config = dict(
    d_expert=256,
    moe_layers=[2, 3, 4, 5, 6, 7, 8, 9, 10],
    router_score='softmax',
    routed_scale=5.74,
    balance_loss=0.0198,
    balance_bias=False,
    vocab_size=16384,
    learning_rate=0.00236,
    batch_tokens=[65536, 131072, 196608],
    max_seq_len=2048,
    max_steps=3428,
)
Below are experts of layer 3 (counted from 0) of a mixture-of-experts language model. Rows are named gate (a neuron's input weights, with its number), up (a neuron's input weights, with its number) and show model dimensions 320-383. Each number is 128 + 24 x the weight over its row's rms, rounded and kept within 0 to 255.
Before each expert's rows: "gets" lists some tokens that make up at least twice as much of what it gets as of all text. This comes from a sample of Wikipedia text that the model never trained on. Tokens count by the router's weight.

# expert 7
gets: "'", "s ", "i ", "o ", "e ", "er "
gate0 [120  55 146 176 128 118 113 139 135 136 127 101 131 106 108 123 131 134  79 153 140 175 116 139 142 127 121 138 163 109 127 106 151 132 120 128 133 151 131 147 111 105 142 143 128 149 120 131 128 112 133  72  73 161 134 133 126 124 119 129 151 131 109 139]
up0 [156 105  80 147  76  97 106 104 185 127  81 135 149 124 124 142 142 150 187 125 165 147 134 148 125 113 130 138 149 119 155 126  89 154 153 153 107 125 127 120 108 138 109 145 147 105 117 148 115 178 136 151 152 116 131 123 126 112 139 184 162 141 137 132]
gate1 [122 111 150 136 104 117 137 123  82 145 131 136 161  93 157  85 173 134 127 116 134 133 121 117 107 106 137 185 145 115 122 101 125 115 145 109 139 158  95 119 149 155 116 137  98 155 116 121 169 114 104 163 133 102 110 117 143 157 157  94 152 110  75 112]
up1 [127 108  90 113 148 157 112 132 152  96 149 121  95 133 121 135 142 141 111 126 143 147 141 150 167 103 112 131 118 129 151 147 104 157 137 165  97 116 114 152 145  93 113 125 148 109 153 120 103 119 151  96 173 112 145 153 129 101 125 146 116 116 147 147]
gate2 [147 138 139 132 105 136 114 123 103  84  98 113 118 120 105 140 141 149 150 110 125 177  80 139  92 139 150 165 132 149 108 141 112 115 155 109 124 132  88 128 131 132 151 101 129 100 133 145 156 131 138 114  95 103 157 124 156 119 102 124 106 156 115 135]
up2 [121 147 103 139 134 107 149 115 104  84 108 129 123 160 117 124 123 130  88 183 129 136 146 126 119 155 137 129 102 130 140 109 128  94 162 132 143 131 121 102 102 158 148  50 117 138 150 108 156 123 139 122  81 140 148 132 136 149 128 133 141 126 121 144]
gate3 [104 141 131 115 125 133 124 161 113 120 122 137 130  98 158 123 119 103 103 132 127 126 129 103 179 145  77 132 132  90 150 118 103 123 115 123 165 125 135 158 149 120 166 154  92 158 104 147 119 118 118  98 152 143  81 124 138 135  94 149 132 120 127 149]
up3 [121 105 106 172  96 158 131 125 148 158 130 128 122 118 107 133 123 162 118 132 133 110 182 154 139 163 185 106 138 107 103 123 115 167 160 113 160 138 149 123 112 123 117  96 128 142  70 119 106 151  30 130 100 127 133 141 132 156 138  98 143 114 120 134]
gate4 [133 119 129 162 142 153 133 104 102 155 145 119 146 105 149 119 135 123 106 135 135 104 167 121  93 126  92 134 188  97 107 117  89 122 121 104 131 145 126 133  99 131 115 123 112 197 147 136 101  74 127 167 103 128 117 148 138 114 172 102 139 126 123  59]
up4 [163 147 118 137  81 141 128 116 133 127 204 124 111 130 146 151 154 115  99 138 147 127 120  98 134 124 101 109 137 112 115 112 102 109 109 111 143 139 165 112 125  98 132 121 134 145 151 175 132 115 191 157 154  90 104 128 108  85 110 104 127  76 161  78]
gate5 [ 98 158 129 124  90 122 176  96  88 149 124 153 143 102 130  93 131 133 112 106  88 133 162 122 160  94 153 130  90 139  95 117 106 154 124 102 117 101 165 180 151  97 175 119 120 148 107 136  96 110 105 160 104 100 150 114 141 138 137 160  67 122 154  85]
up5 [ 75 140 113 126 129 136 167 113 158 137  96 103 114 105 147  94  91 128  73 125 141 134 137 108 159 101 124  71 131 121 129  79  73 127 110 126 133 132 110 140 136 149 166 133 121 132 118 118 126 126 136 122 103 119 162 118 143 111 132 120 114 108 137 127]
gate6 [156 143 111 127 135 147 111 159 151 123 141 138  88 119 166 120 108 125 150 121 142 101 103 132 112 134 108 145 170 145 133 140 115 113  86 141 139 141 107 143 141 129 132  72 107 121 107 153  91 100 129  93 137 101 136 109 121 155 131 105 130 140 138 103]
up6 [165 114 145 120 113 137 118 135 138 136 170 119 149 100 121 104 101 131 179 118 108 131 131 113 125 127 131 123 148 116 152 106 131 110 134  89 154  89  66 142 151 121 116  93 132 131 110 105 138 185 102 107 104 114 140 118 138 146 126 162 124 146 110 140]
gate7 [136 141 148 131 111 157 102 130 132 119 134 126 101 149 122  94 149 147 169 126 153 159  99 115 113 102 144 182 144  82 135 145 131 104 132 103 167 120 134 119  60 129 111 160 113 141 121 143 118 156 140 153 128 122 116 142 131 128 122 126 109 146 134 158]
up7 [146 144  85 121 107 138 116 111 147 143 118 120 138 139 138 125 109 154 123 154 112 144 141 157 101 112 170 142 112 132 146 118 114 155 121 129 151 147 154 133 120 140 128 129  79 149 149  93 159 134 111 103 143 123 103 131  95 155  88 122 147 138 112 134]

# expert 4
gets: "-", "1", "2", "–", "3", "4"
gate0 [ 92 111  86  89 136 153 101 125 102 123 130 151 125 122  86 139 138 126  90 144 139 151  80  98 177 160 129 138 193 111 158 123 131 125 157 152  98  80 138 160 135 127 132 122 109 123 131 121 128 150 152 147 161 160 128 145 142 101 111 163 127 146 124 127]
up0 [140 145 130 201 115 129 155 125  94 185  99  93 124 180 125  74 132 132 123 116  84 126 160 195  97  89  55 126 133 152 126 103 137 128  80 103 100 152 102 128 161 135  99  87 154 136 106 111 132 114 148 130 150 116 108 116 110 174 124 134 159 141 111 147]
gate1 [152 147 160 134 121 139 165  86 153 120 135 114 137 114 154 125 118 159  74 127 141 100 134 112 119  87  80 176 111 117  64 107 131 181 134 104 114 114 109 141 121 116 104 110 113 157 154 115 147 129 104 104 140 169 149 118  65 104 155 130 142  97 129 139]
up1 [155 134 169 175 125  87 168  88 167 134 128 141  77 121 103 127 144 124 144 114 142 147 139 140 118 142 146 106 101 135 135 167  98 137 109 141 140 127 159 127 137 175 139 139 156 150 164  86 159 120 130 127 132 145 141 123  37  97 128  65 134 121 147 118]
gate2 [162 165 102 123  94 150 144 138 123 164 127 113 124 154 149 135 121 146 112 137  96 137 140 134  94 133 137 100 134 140 123 125 145  95 133  94 129  87 127 156 138 160 149  94 110 157 126 115 136 174 149 142 136 108 139  97 159 147 135 148 138 155 135 182]
up2 [117  81 135 144 155 125 127 126 113  91 136 131 136 115 118 123 159 123 178 115 167 122 160  91 141 104 148 139 121  91 116  76 116 132 133 125 118 192 124 128 148 126 108 140 103  93 124 150 145  98 158 105  93 152 127 135 154 132  76 178 107 109 144  97]
gate3 [127 164 110 159 134 116 125 147 168 102 170 138 108 125 137 112 123 136 119 111 147 141 150 155 152 128 117 122 136 134 133 132 126 136 140 105 128 117 105 132 131 129 157 201 124 119 123 131 105 106 142 138  98 175 107 153 134 118  99 150 102 182 135 145]
up3 [143 148 147 109 126 114 136 147 152 107 145 142  96 133 124  38 118 107 110 117 140 123 125 131 128 205 130 117 110 135 116 127  93 145 124 165 111 147 125 151 114 165 152 149 136 128 104 117 116  85 132  91 106 100 111 140 146 127 136 121 112 146 105 148]
gate4 [173 142 114 135 165 121  90  72 163 123 107 130 149 120 107  86 132 166 126 120 114 125 123  79 136 182 146 120 104  89 105 187 128 123 123 161 119  94 113 110 160 162 152 134  97 135 118 115 129 119 160 125 105 134 161 137 124 107 119  93 182 105 109  90]
up4 [ 86  99 162 128 124 151 140 161 111 135 148 144 129 120 136 135 134 106  91 153 172 119 120 154 124 108 104 135 139  93 116  65 136 131 143  67 141 163 145 164 117 103 106  93 164 138 133 154  95 117 107 136 131 152  97 145 122 139 116 150 100 128  90 142]
gate5 [122 102 115 128 130 104 173 142  82 107 139 137 137 138 161 132 121  71 111 110 140 134 121 135 145 150 123 152 132 107 130 135 100  85 121 169 134 137 155 136 164 122 126 140  95 147 104  93 143  97 137  99 169 132 137 152  82 125 116 118 157 135 130 157]
up5 [138 116 162 119 102 106  51 138 169 129 133 102 156 145 177  98 113 185 133 154 123 112 125 109 151 130 140 132 153 140  83 112 104 145 136 125 114 154 127 112 147 147 165 144 120 139 165  89 111 140 137 141 121 149 124 110 155 146 153 141 100 145 102 118]
gate6 [121 151 144 128 162 134 114 125 142 100 144 179  94 129 113 138 125 116 100 154  98 125 106 130 107 177 141 100 139 127 116 148 110 127 144 138 127 138 104 133 113 160 119 149 121 162 119  64 125 156  59 172 109 154 130 117 173  92 169 141 121 114 112 124]
up6 [106  89 148  92  95 124 118 134 174 150 103 126 155 153 127 131 103 102 137 129 120  87 133 123 131 101 114 121 124 112 113  66 120 125 105 138 103 141 109 116  95 112 126 173 132 134 160 114 129 131 125  99 119 132 161 158 122 133 132 135 145 103 127 177]
gate7 [102 150 109 111 142 141 150 102  89 130 146 107 107 118 116 152 141 134  79 123 144  82 118  97 151 117 111 130 137 102 152 137 108 125 179 134 152 142 127 147 104 155 114 132 133 194 134 135 130 138 117  96 142  97 145 198 162 125 108 129 129 124 135 141]
up7 [ 77 146 103 101 134 142 146 137  96  64 148 101 124 145 110 134 165 139 124 140 167 155 102 146 108 110 115  94 147  76 155 170 134 157 139 153 119 108 136 146 129 136 160 149 142 152 124 134 119 126 190  96 107 115 103 205 122 158 106 112  82 114  92 129]

# expert 5
gets: "s", "t", "m", "k", "it", "is"
gate0 [163 123 113 144 143 111 158 135 104 143 118 150 111 122 173 147 118 131 118 111 146 123 106 136 110 104 133 116 130 140 132 129 126 176 139 128 112 151 148 148 154 102 169 133 139 132 124 138 144 140 123 127 113 117 115  99  85 153 169 126 158 123  75 124]
up0 [125 112 132 122 105 139 134 156 152 108  93  91 147 162 130 110 145  94 164 146 112  97 147 134 128 134 118 120 157 152 122 125 123 121 123 119 130 113 149 119 123 160 130 113  90 125 128 158 144 108 110  97 103 134 135  89 162 135 104 143 120 145 169  98]
gate1 [131 109 140 161 123 117 133 124 176 130 152 133 123 122  94 117 101 154 125  96 139 169  89 140 129 169 104 122 103 112 130 206  88 132  87 116 113 128  81 152 155 128 138 109 134 135 115 124 129  80 162 132  65 118  96 120 165 104  76 121 124  74 128 138]
up1 [158 143 125 149 108 149 115 102 159 179  99 108 105 121 132 176 134 175 118 131 125 125 139  92 136 162  93  69 128  96  87 118 104 150 130  91 128 146 114 127 137 161 137 134 129 102 143 122 141 131 125 128 119 140 132 150  99 117 132  97 116 124 121 113]
gate2 [127 113 156 145 150 167 114 132 122 132 144 124 101 137 110 166 102 112 157 120 127  95  73 114 144 103 159 133 185  99  84 143 112 137 114  92 176 115 142 128 129 148 143  75  99 167 180 132 137  92  99 142 124 145 121 103 144 130 146 135 156 112 131 100]
up2 [170 125 126 125  73 103 103  97 117 100 155 137 121 119 151 175  99 108 143 147 109 141 119 120  83 131 120 117 121 135 133  99  80 102 123 182  95  98 131 117 122 117 127 145 102 114 127 128 107  98 170 155 126  98 121 124 108 143 147 127 132 115 109  78]
gate3 [149 122 150 121 144  95 154  86 122 105 121 192 128 156 151 137 153 134 154 161 150 127  80 104  86 120 138 158 139 135 106 141 152 133  98 122 134 153 142 161 155 142 120 150 126  94 152 123 131 131 121 148  77 153 148 142 137 150 144 146 114 124 117 159]
up3 [103 129 129 107 170 117 129 107 146 112 160  98 140 108 130 171 153 101 130 143 154 147 128 115 138 127 144 149 142 133 135 123  91 133 114  79 166 100  98 120 135 133  98 137 108  96 122 124 122 124 147 118 108 154 116  86 119 138 141 105 134 139 113 137]
gate4 [123 118 156 152 138 161 121 107 167 121 141 109 163 115  96 124  84 140 173  76 100 125 134 103 146 133 105 103 156 140 115 147 159 129 173 140 147 154 136  64 153 111 165 106 102  93  74  82 107 125 152  82 126 120 145 124 108 113 105  39  90 115 156 195]
up4 [121 112 137 107 180  87 138 128 154  69 131 106 175 143 147 128 103 123 116  71 116 102 167 127  74 133 121 140 126  87 122 142  95 125 136 154 157 124 119 103 131 110 118  97 109 115 161 147 101 103 140 153 161 151 105  78 110 151 124  64 170 113 197 136]
gate5 [129 130 109 123 117 147 147 116 159 122 141 131 165 114 152 120 133 109 145 123 117  93 132 165 123 159 119 111 181 137 173 125 106 106 126  99 104 148 156 122  99  79 122 124 105 105 145 145 147 135 140 112 156 151 124 127 159 105 139 140 129 128 117 118]
up5 [135 144 148 114  99 147 120 146 130 140 135 136 144  80 165 124 138 120 109 146 124 112 103 136 146 126 129 114 131 151 140 120 106  80 128 100 124 156 146 108 114  96 151 102  75 132 115 150 133 151 147 144 182 133 137 128 169  97  84 132 155 159 120 170]
gate6 [ 84 135  96  85  94 128 111 153 168 169 128 125 120 131 124 119 109 134 125 104 125 156 123 131 140 132 148 122 127 151 120  75 151 114 103 117 166 104 120 118 150 152 186 149 105 105  99 146 120 115  98 142  74 138  95 126 161  92 100 114 173 110 115 144]
up6 [151 114 125  90 118 144 115 109 142 132 176 137 127 137 135 173 128 138 117 117 127 145 129 117 134 118 131 133  90 132 129  85 132 109 104 141 107  99 113 168 136 114 147 132  71 132 103 116 174  99 127 153  87 105 126 178 149 109 116  63 168 159 119 134]
gate7 [101 137 117 153 127 153 109 112 115 148 152 150 127 121 131 105 145  92 136 137 128 125 109 102 119 140 147 142 125 175 149 139 135 138  86 165 102  91 150 139 141 138 103  60 115 127 154 143 103  91 131 113 185 127 163 152 108 141  88 116 141 138 136 125]
up7 [131 129 122 131 135 120  85 114 103 128 133 129 133 149 133  88 130 170 170 128 108 108 111 131 126 184  92 159 138 132 118 170 159 118 120 159 102 133 102  95  94 144 136 123 143 126 130 106 107 117 152 156 135  81 101 114 106 145 173 140  99 128 107 156]

# expert 2
gets: ": ", "- ", "| ", "201", "200", "202"
gate0 [149 132 126 110 107  90 130 106 129 125 125 127 178 155 130 155 102 134 105 168 114  95 148 144  89 104 122 150  96 141 124 168 134 139 120 129 136 169  91 132 116 125 117 124 118 124 205 138 127 118 121 120 110 149 151  99 143 133 168 155  90 123 121 143]
up0 [153  60 110 117 132 138 141 109 125 156 102  98 159 134 125 115 108 139 143 144 146  92 173 144 141 157 107 123  72 145 140  61 150 143 145 140  97 113 123 140 128 120 120 132 101 148  90  98  79 120 168 120 149 138 169 104 154 167 149 147 134 148 129 111]
gate1 [100 121 160 171 148  98 151 124  86 118 121 142  90 147 183 130 162 113 159 155 122 131 137 118 143 140 138 116 147 165 133 105 118 106 121  96 109 126 187 120 133 185 113 117 159 145 116 126  86 143 124 112 113 116  98  67 124 149 131 117 143 170 124 128]
up1 [153 126 122  79 114 166 114 152 165 153  87 158 136  90 137  99 101 174 110 119  99 149 101 110 124 115 154 143 126 131 116 151 120 106 140 162 133 148  61 162 153 107 139 109 102 127 142 138 146 118 131 146 150 126 117 171 102 115  98 162 147 128 150 132]
gate2 [134 151 124 115  94 121 147 121 123 181 124 110 131 149 128 146 117 119 107 119 159 141 108 172 121  95 152 138 153 118 122 122 153 159 121 137 140 190 161 158 107 129 155  94 128 163 134 140 124 131 190 106  57 143 157 128 128 133 171 115 142 150 159 125]
up2 [144 127  99 158 135 137 127 100 100 165 172  99 127 160 103 175 131 127 124 135 134 140 110 131 134 131 147 173 167 166  99 158 174 145 132 148 121 141 106 130 107  91 123 146  98 157 143 109 122 107 123 120 118 132 126 143 121  85 139 128 129 160 188 127]
gate3 [138 164  66 125  91 165 142  87 120 146 131 132 144 121  96 106 117 141 122 121 150 143 152 127  88 125 120 107 116 113 130 132 124 123 138 145 116 175 112 165 181  60 144 166  87 145  97 174 147 121 129 102 164 132 115 126 151 123 151 132 141 124 147 121]
up3 [112 119 124 134 131 147  96 105 114 125 159 111 146 144 121 145 102 149 137 138 141 124 134 124  91 104 137 124  75 109 124 122 131 128 128 114  99 148 135 173 167  92 126 132 134 148 111 153 131 123 149 138 182 149 111 116 108 161 165 107 125 106 152 126]
gate4 [117 116  95 159  77  91  98 166 142 149 130 114 151 125 111  83 133 166 189 125 104 118 129 138 126 145  93 108 150 109 133 147 111 117  99 139 137 143 188 157 134 142 116 127 133 127  87  93 138 142 122  93 153 180 124 144 155 125 115 135  79 167  97 120]
up4 [103 105 107 136 107 122 108 129 132 143 127 112 107  97 138 110 128 191 167 124 171 139 122  94 128 130 149 129 162 106 132 150 164 136 143 132 127 101 121 165 156 113 124 135 132 111 123 180 123  91 143 101 106 130 147 132  84  70 115 132 144 136 144 117]
gate5 [ 95 131 138 127 183 151 149 115  96 142  73 151 105 119  97 120 135 133 110 155 162 141 128 137 106 153 124 134 133 130 127 130 109 155 127 162 118 154 158  95 147 105  91 166 145 118 115 159 143 125 159 140 120 182 127 129  99 109 168 104 148 135 125 115]
up5 [124 140 115 115 143  79 160 153 125 208 169 135 121 151 126 131 145 150 160 142 122 115 181 157 103 146  85 138 161 135 123 106 102 129 162  92 173 114 133 133 110 165 159  82 191 141 127 107 149 134  95 144  96 106  98 170 163 128 134 146 130 121 120 120]
gate6 [130  89 117 136 123 137 178 126  68 124 131 137 185 122 121 141 137 127 152 145 128 144 113 149  74 167 152 112 117 125 152  99 116  95 128 194 133  62 157 133  92 107 146 172 169 146  81 134 149 140 149 112 160 111 142 110 169 185 139 110 114 109 109 116]
up6 [127 140 116 106 119 107 117 126 135 130 132 126 156 151 137 111 115 190 131 117 161 116 138 182 120 140  92 139 137 130 102 174 151 118 152 107 130 119 114 112 118 156 116 129 139 166 109  71 108 131  86 126 148 148 105 149  78 127  93 140 180 135 140 131]
gate7 [130 117 109 133 116 141 148  84 126 129 129 189 101 129 134 150 105 142 167 129 111 118 111 141 133 115 131  80 147 117 114 106 125 137 143 134 174 122 118 114 101 159 124  80 130 106 102 127 121 157  94 141 105 138 155 164 115 160 123 117 157 116 124 145]
up7 [ 89 154 158 140 151 147 139 159 153 108 137 149 158 125 113 128 144  89 117 135 155 147 124 102 107 120  95 135 137 146 174 137 142 101 113 132 101 162 112 136 107 124 120 185 149 149 112 109 147 150 149 132 109 114 137 119 124  75 134 127 122  99 100 104]

# expert 9
gets: "a ", "as ", "with ", "for ", "the ", "an "
gate8 [119 183 156 120 117 107 113  90 145  95 165 146 182 118 142 131 151 145 160 156 110 118 130 184 103 161 138 116 121 112  93 114 121 106 153 131 131 129 139  95 101 121 108 183 132 177 110 162 118  75 160 112 123 129 162 108 135 115 177 106 120 140 108 114]
up8 [143 119 111 148 138 156 123 168 124 168 123 120 101 116 129  59 149 105 104 125 114 102 131  56 141 180 130 136 116 144 154 126  99 107  99 148 138 127 143 107 149 128 138 125 125  99 161 120 119 175 134 129 153 147 129 150 142 105 130 163 129 102 110 135]
gate9 [105 125 105 145 137 147 157 109 149 134 168 123 135 150 143 120 135 104 142 129  93 148 125 117 141 119 116 137 143 146 126 155 113 129 120 119 134 129 143 115 118 131 142 181 118 148  81 122  95 146 117 125 142 133 115 147 108  89 150 135 162 148 172  96]
up9 [124 117 123 127 132  75 161 172 146 138 109 153 133 126  85 107 162 112 153 156 122  82 172 151 159  87 104 122  93 108 117 102 133 122 125 127 111 129 108  76 143 118 100 155 126 130 100 158 106 141 138 140 156 124 145 142 148 150 119 148 148 125  85 112]
gate10 [157  98 138 137 137 120  96 139 113 130 110 107 139 138 163 117 114 172 146 134  73 145 158  87 156 124 101 151 107 122 132 115 134 122 102  95 132  98 132 130 113 124 149 111 108  96 124 108 148 142 104 124 140 153 129  65  99 138 115 153 141 114 127 110]
up10 [137 185 125 108 113 167 121 162 123 142 145 147 125 100 123 135 169 100 149 119 161 147  71 171 138 109 140 112 101 117 110 119 156 158 151 130 135  91 105 102 177 130 132 156  99 138 151 118 120 116 153 124 115  95  95 188 151 146 159 117 139 136 110 127]
gate11 [156 134 144 148  88 130 146  98 113 158 123 105 152 117 131 119  90 112 115  93 138 109 117 137 118  81 100 156 110 121 113 152 140  95  73 149 111 125 124 165 126  95 119 113 145 156 132 124 152 136 127 155 116 132 114 140 135 164 131 122  81 108 111 141]
up11 [117  97 149 151 131 106 121 132 149 102 138 154 168 119 118 136 107 112 157 101 132 144 121 134 126  95 120  62 141 107 115 135 140 142 141 159 127 144 142 123 146 102 144 125 123 124 134  71 103 147 119 103 121 109 162 107 144 119 107 163 125 151 114 124]
gate12 [137 113 131 178 154 140 103 185 106  85 143 124 137 146 174 119 148 109 128 149 122 101 131 124  96 135 167 109  74 127 142 137  93  96 209 134 140 119 128 146 119 118 152 143 102 105 111  79 103 110 114 123 119 109 161 125 121 139 121 115 148 122 159 156]
up12 [132 125 110 137 157 155 109 135 132 166 110 122 131 129 127 100 121 128 114 105 146 189 142 121 153 120 124 124  98 158 147 135 140 140 112 151 136  83 109 162 107 154 138 137 133 122 104  92 125 106 156 160 106 135 140 142 127 101 117 113 168 117 122 134]
gate13 [134  98 107  98 106 120 114 109 144 120 158 149  82 147 113 141  93  59 144 146 110 132 104 144 138 135 128 169 135 103 141 144 169 120 111 162 174 127  76 131 161 159 158 140 120 103 139 143 125 143 133 100 105 126 102  95 146  79 120 139 119 125 103 139]
up13 [105 166  59 131  98 143 111 132 134 176 187 105 145 136 133  91 174 145 116  89 143 105 126 118 160 165 182 102 143 123 114 177 118 143 101 137 121 178 116 142  83 154 104 147  76 108 134 142 114 121  75 107 106 139 107 109 109 137 120 150 143 105 126 129]
gate14 [130 144 132 184 117 146 147 136 138  93 119 139 138 133  89 147 134 172 146 133 128 130 181 179 116 145 125 103 140 114 137 120 122 144 183 130 143 167 120  76 165 121 155  93  94  98 115 107 124 158 106 154 128 135 124 153 146 134 117 121 114 116 145 122]
up14 [123 161 146 129 161  86 136 105 104  97 115 129 153 145 111 146 165 152  85 126 156 138 140 107  85 123  92 132 129 109 146 119 165 127 165  74 106 162 138 123 122 143  90 122 123 104 162 126  92 113 132 101 106 104 108 141 126 120 141 125 101 151 128  92]
gate15 [ 98 133 104 126 138 137 160 133 136 120 157 137 138 123 127 143 131 150 152  85 109 130 120 154 145 144 152  94 133 140 114 120 121 122  81 136 149 156 103 101  98 130 144 127 140 162 143 162  76 143 150 176 153 156 133 129 137 125 180 139 106  94 121 108]
up15 [ 94 156 101 128 183 148 147 128 122 162 132 137 143 135 113 147 106 149 114  87  91 126 135 122 133 145 164 123 141  93 128 155  83 164 114  88 144 146 117 103  95 148 139 127 100 152 158 154 103 153 133 146 134 176 140 126 125 111 175 134 108 118 132 113]

# expert 0
gets: "of ", "in ", "the ", "to ", "on ", "from "
gate8 [154 129 142 120 112 134 138 100 125 169  70 159 106 117 161 125 114 144 156 163 155 126 157 125 162 141 140 152  69 146 122 101 117 118 104 113 137 150 105 101 128 116 106 136 125 127 116 156  72 125 146 149 120 138 129 102 100 107 107 149 147  98 105 120]
up8 [148 147 154 148 103 123  90 118 134 145  62 109 104 109 148 118 162 151 129 177 136 134 121 107 165  87 130 144 138 102 126  84  91 111  84 113 111 120 127 150 143 122 124 124 123 153 134 121  97 119 144 166 125 151 119  96  87 167 141 128 149 114 124 139]
gate9 [147 183 130 124 113 119 157 167 153 104 112 130 138 125 112 138 142 100 154 187 121 109  98  96  78  88 133 200 129 185 144 172  97 146 118 151 127 113 126 135 160 104 125 108  87 134 144 153 136 165 137 146  85 148 126 131 104 119 154 103 146 130 126  97]
up9 [139 165 116 140 144 102 161 134 139 100 110 140 132 107 117 127 157 139 137 183 142 120 124 109  91  94 128 148 137 166 128 121 135  94 139  97 131  96  95 132 147 108  71 200 131 161 116 126 118 118 169 174 110  97 134 102 133 128 124  77 131 167 125 104]
gate10 [136 133 118 127 192 138 104 122 129 118  58 151 107 132 114  92  86 145  92 122 149  74 171 147 138 167 102 115 149 128 140 154 192 151 117 185 106 108 122 152 115 134 125 147 124  96 148 130 136 125 128 125 118 146 161 107 109 163 143  83 169 105 188 119]
up10 [122 110 157 116 119 110 140 131 155 114 139 115 178 123  97 111 105 173 177 149 138 131  73 109 118 137 147 141 124 176 122 126 132  99 157 132 169  71 100 113 151 146 173 131 130 155 114 102  94 115 135  99 179  91 114 163 133 128 119 126  97 147 131 115]
gate11 [122 143  97 115 138 172 147 103 147 131 160 128 128 116 122 124 105 154  90 120 108 101  95 140 100 143 127 155 143 141 118 121 141 113 114 156 159 167 171 130 124 123 110  82  91 113  68 159 139 157 101 103 167 117 109 107 116 149 105 119 195 137 116 122]
up11 [ 84 118 123 123 143 124 120 124 124 131 123 106 159 122 160 113 136 164 144 115 135 130 120 137 111 108 129 138 138 119 159 140 169 107 109 109 138 139 120  92 116 123 143 153 156 122 130 154  94 143 176 155 105 101 123 132 125 175 126 158 162 120 117 118]
gate12 [158 120 130 119 137 114  99 125 139 147 133 147 116 129 129  95 133 156 151 160 123 183 125 152 116 142 140  91 153 109 117 121  71 144 141  86 157 155 170  83 133 145 161  93 148  94 124 127 132  97 125 120  87 142 108 163 124 162 150 112 146 132 172 142]
up12 [137 124 125 111 121 126 107 146 182 132 103 101 138  98 161 134 134 128  87 134 129  98 105  81 137 102 118 149 149 152 183 106 136 109  97 137  98 146  85 155 106 143 119 158 131 145 124 134 127 178  79 159 167  94 172 117 144 141  99 126 119 140 116 128]
gate13 [124 147 132 163 137 135 128 133 107 116 126 113 111  91 129 149 102 166 125 118  72 167 108 139 123 167 126 114 137 126 100 103 135 100 134 102 123 121 142 124  94 131  99 119  73 138 123 164 118 176 163 101 156 103  94  77 153 166 160 108 128 112 119 136]
up13 [155 142 126 158 150 128 128 133 171 142  76 124 111  76 104 116 106 157 140 137 116 155 103 117 126 122  80 118 119 110 105  97  94 140  97 186 126 123 134 112 147 158  96 115 144 117 124 178 105 137 113  95 120 155 118 117 132 150 161 127 117 154 115 139]
gate14 [119 108 108 117  94 144 102 124 130 129 122 141 125  73 151  99 124  93 137 145 134 137 113 113 118 129 118 103 109 108 179 122 127 102 125 115 127  90 118 174 118 102 130 124 171 143 124 147 131 123 130 132 126 179 121 154 148 159 117 129 155 124 143 135]
up14 [159 101 157 105  97 132 140 117 131 134 131 142 148 111 117 139 100 166 133 135 113 123 107 172 140  74 164 151 146 172 113 119 124 117 111 142  74 172 104 152 130 151 144 136 136  94 124 110  82 123 114 108 147 128 133 144 136 138 137  96 150  77  92 109]
gate15 [164 131 156 174  86 119 170 123 121 143 108 138 141 136 171 148 138 141 152 131 126 134 139 172 116 129 139 112 107  98 151 129 138 101 140 117 127 118 145 101 112 142 120 155 147 145 106 154 118 107 117  98 170 116 149 107  86 128 119 154 142 165 149 126]
up15 [143  82 146 148  89 153 173 121 123 117 126 113 170 107 127 113 136 180 129 137 126 119 151 126 141 145  97 143 118  73 135 124 121 142  97 111 146 114 110 143 124 144 126 180 149 147 109 129 120 173 121 120 159 130 133 105 115 181 165 160 138 133 129 150]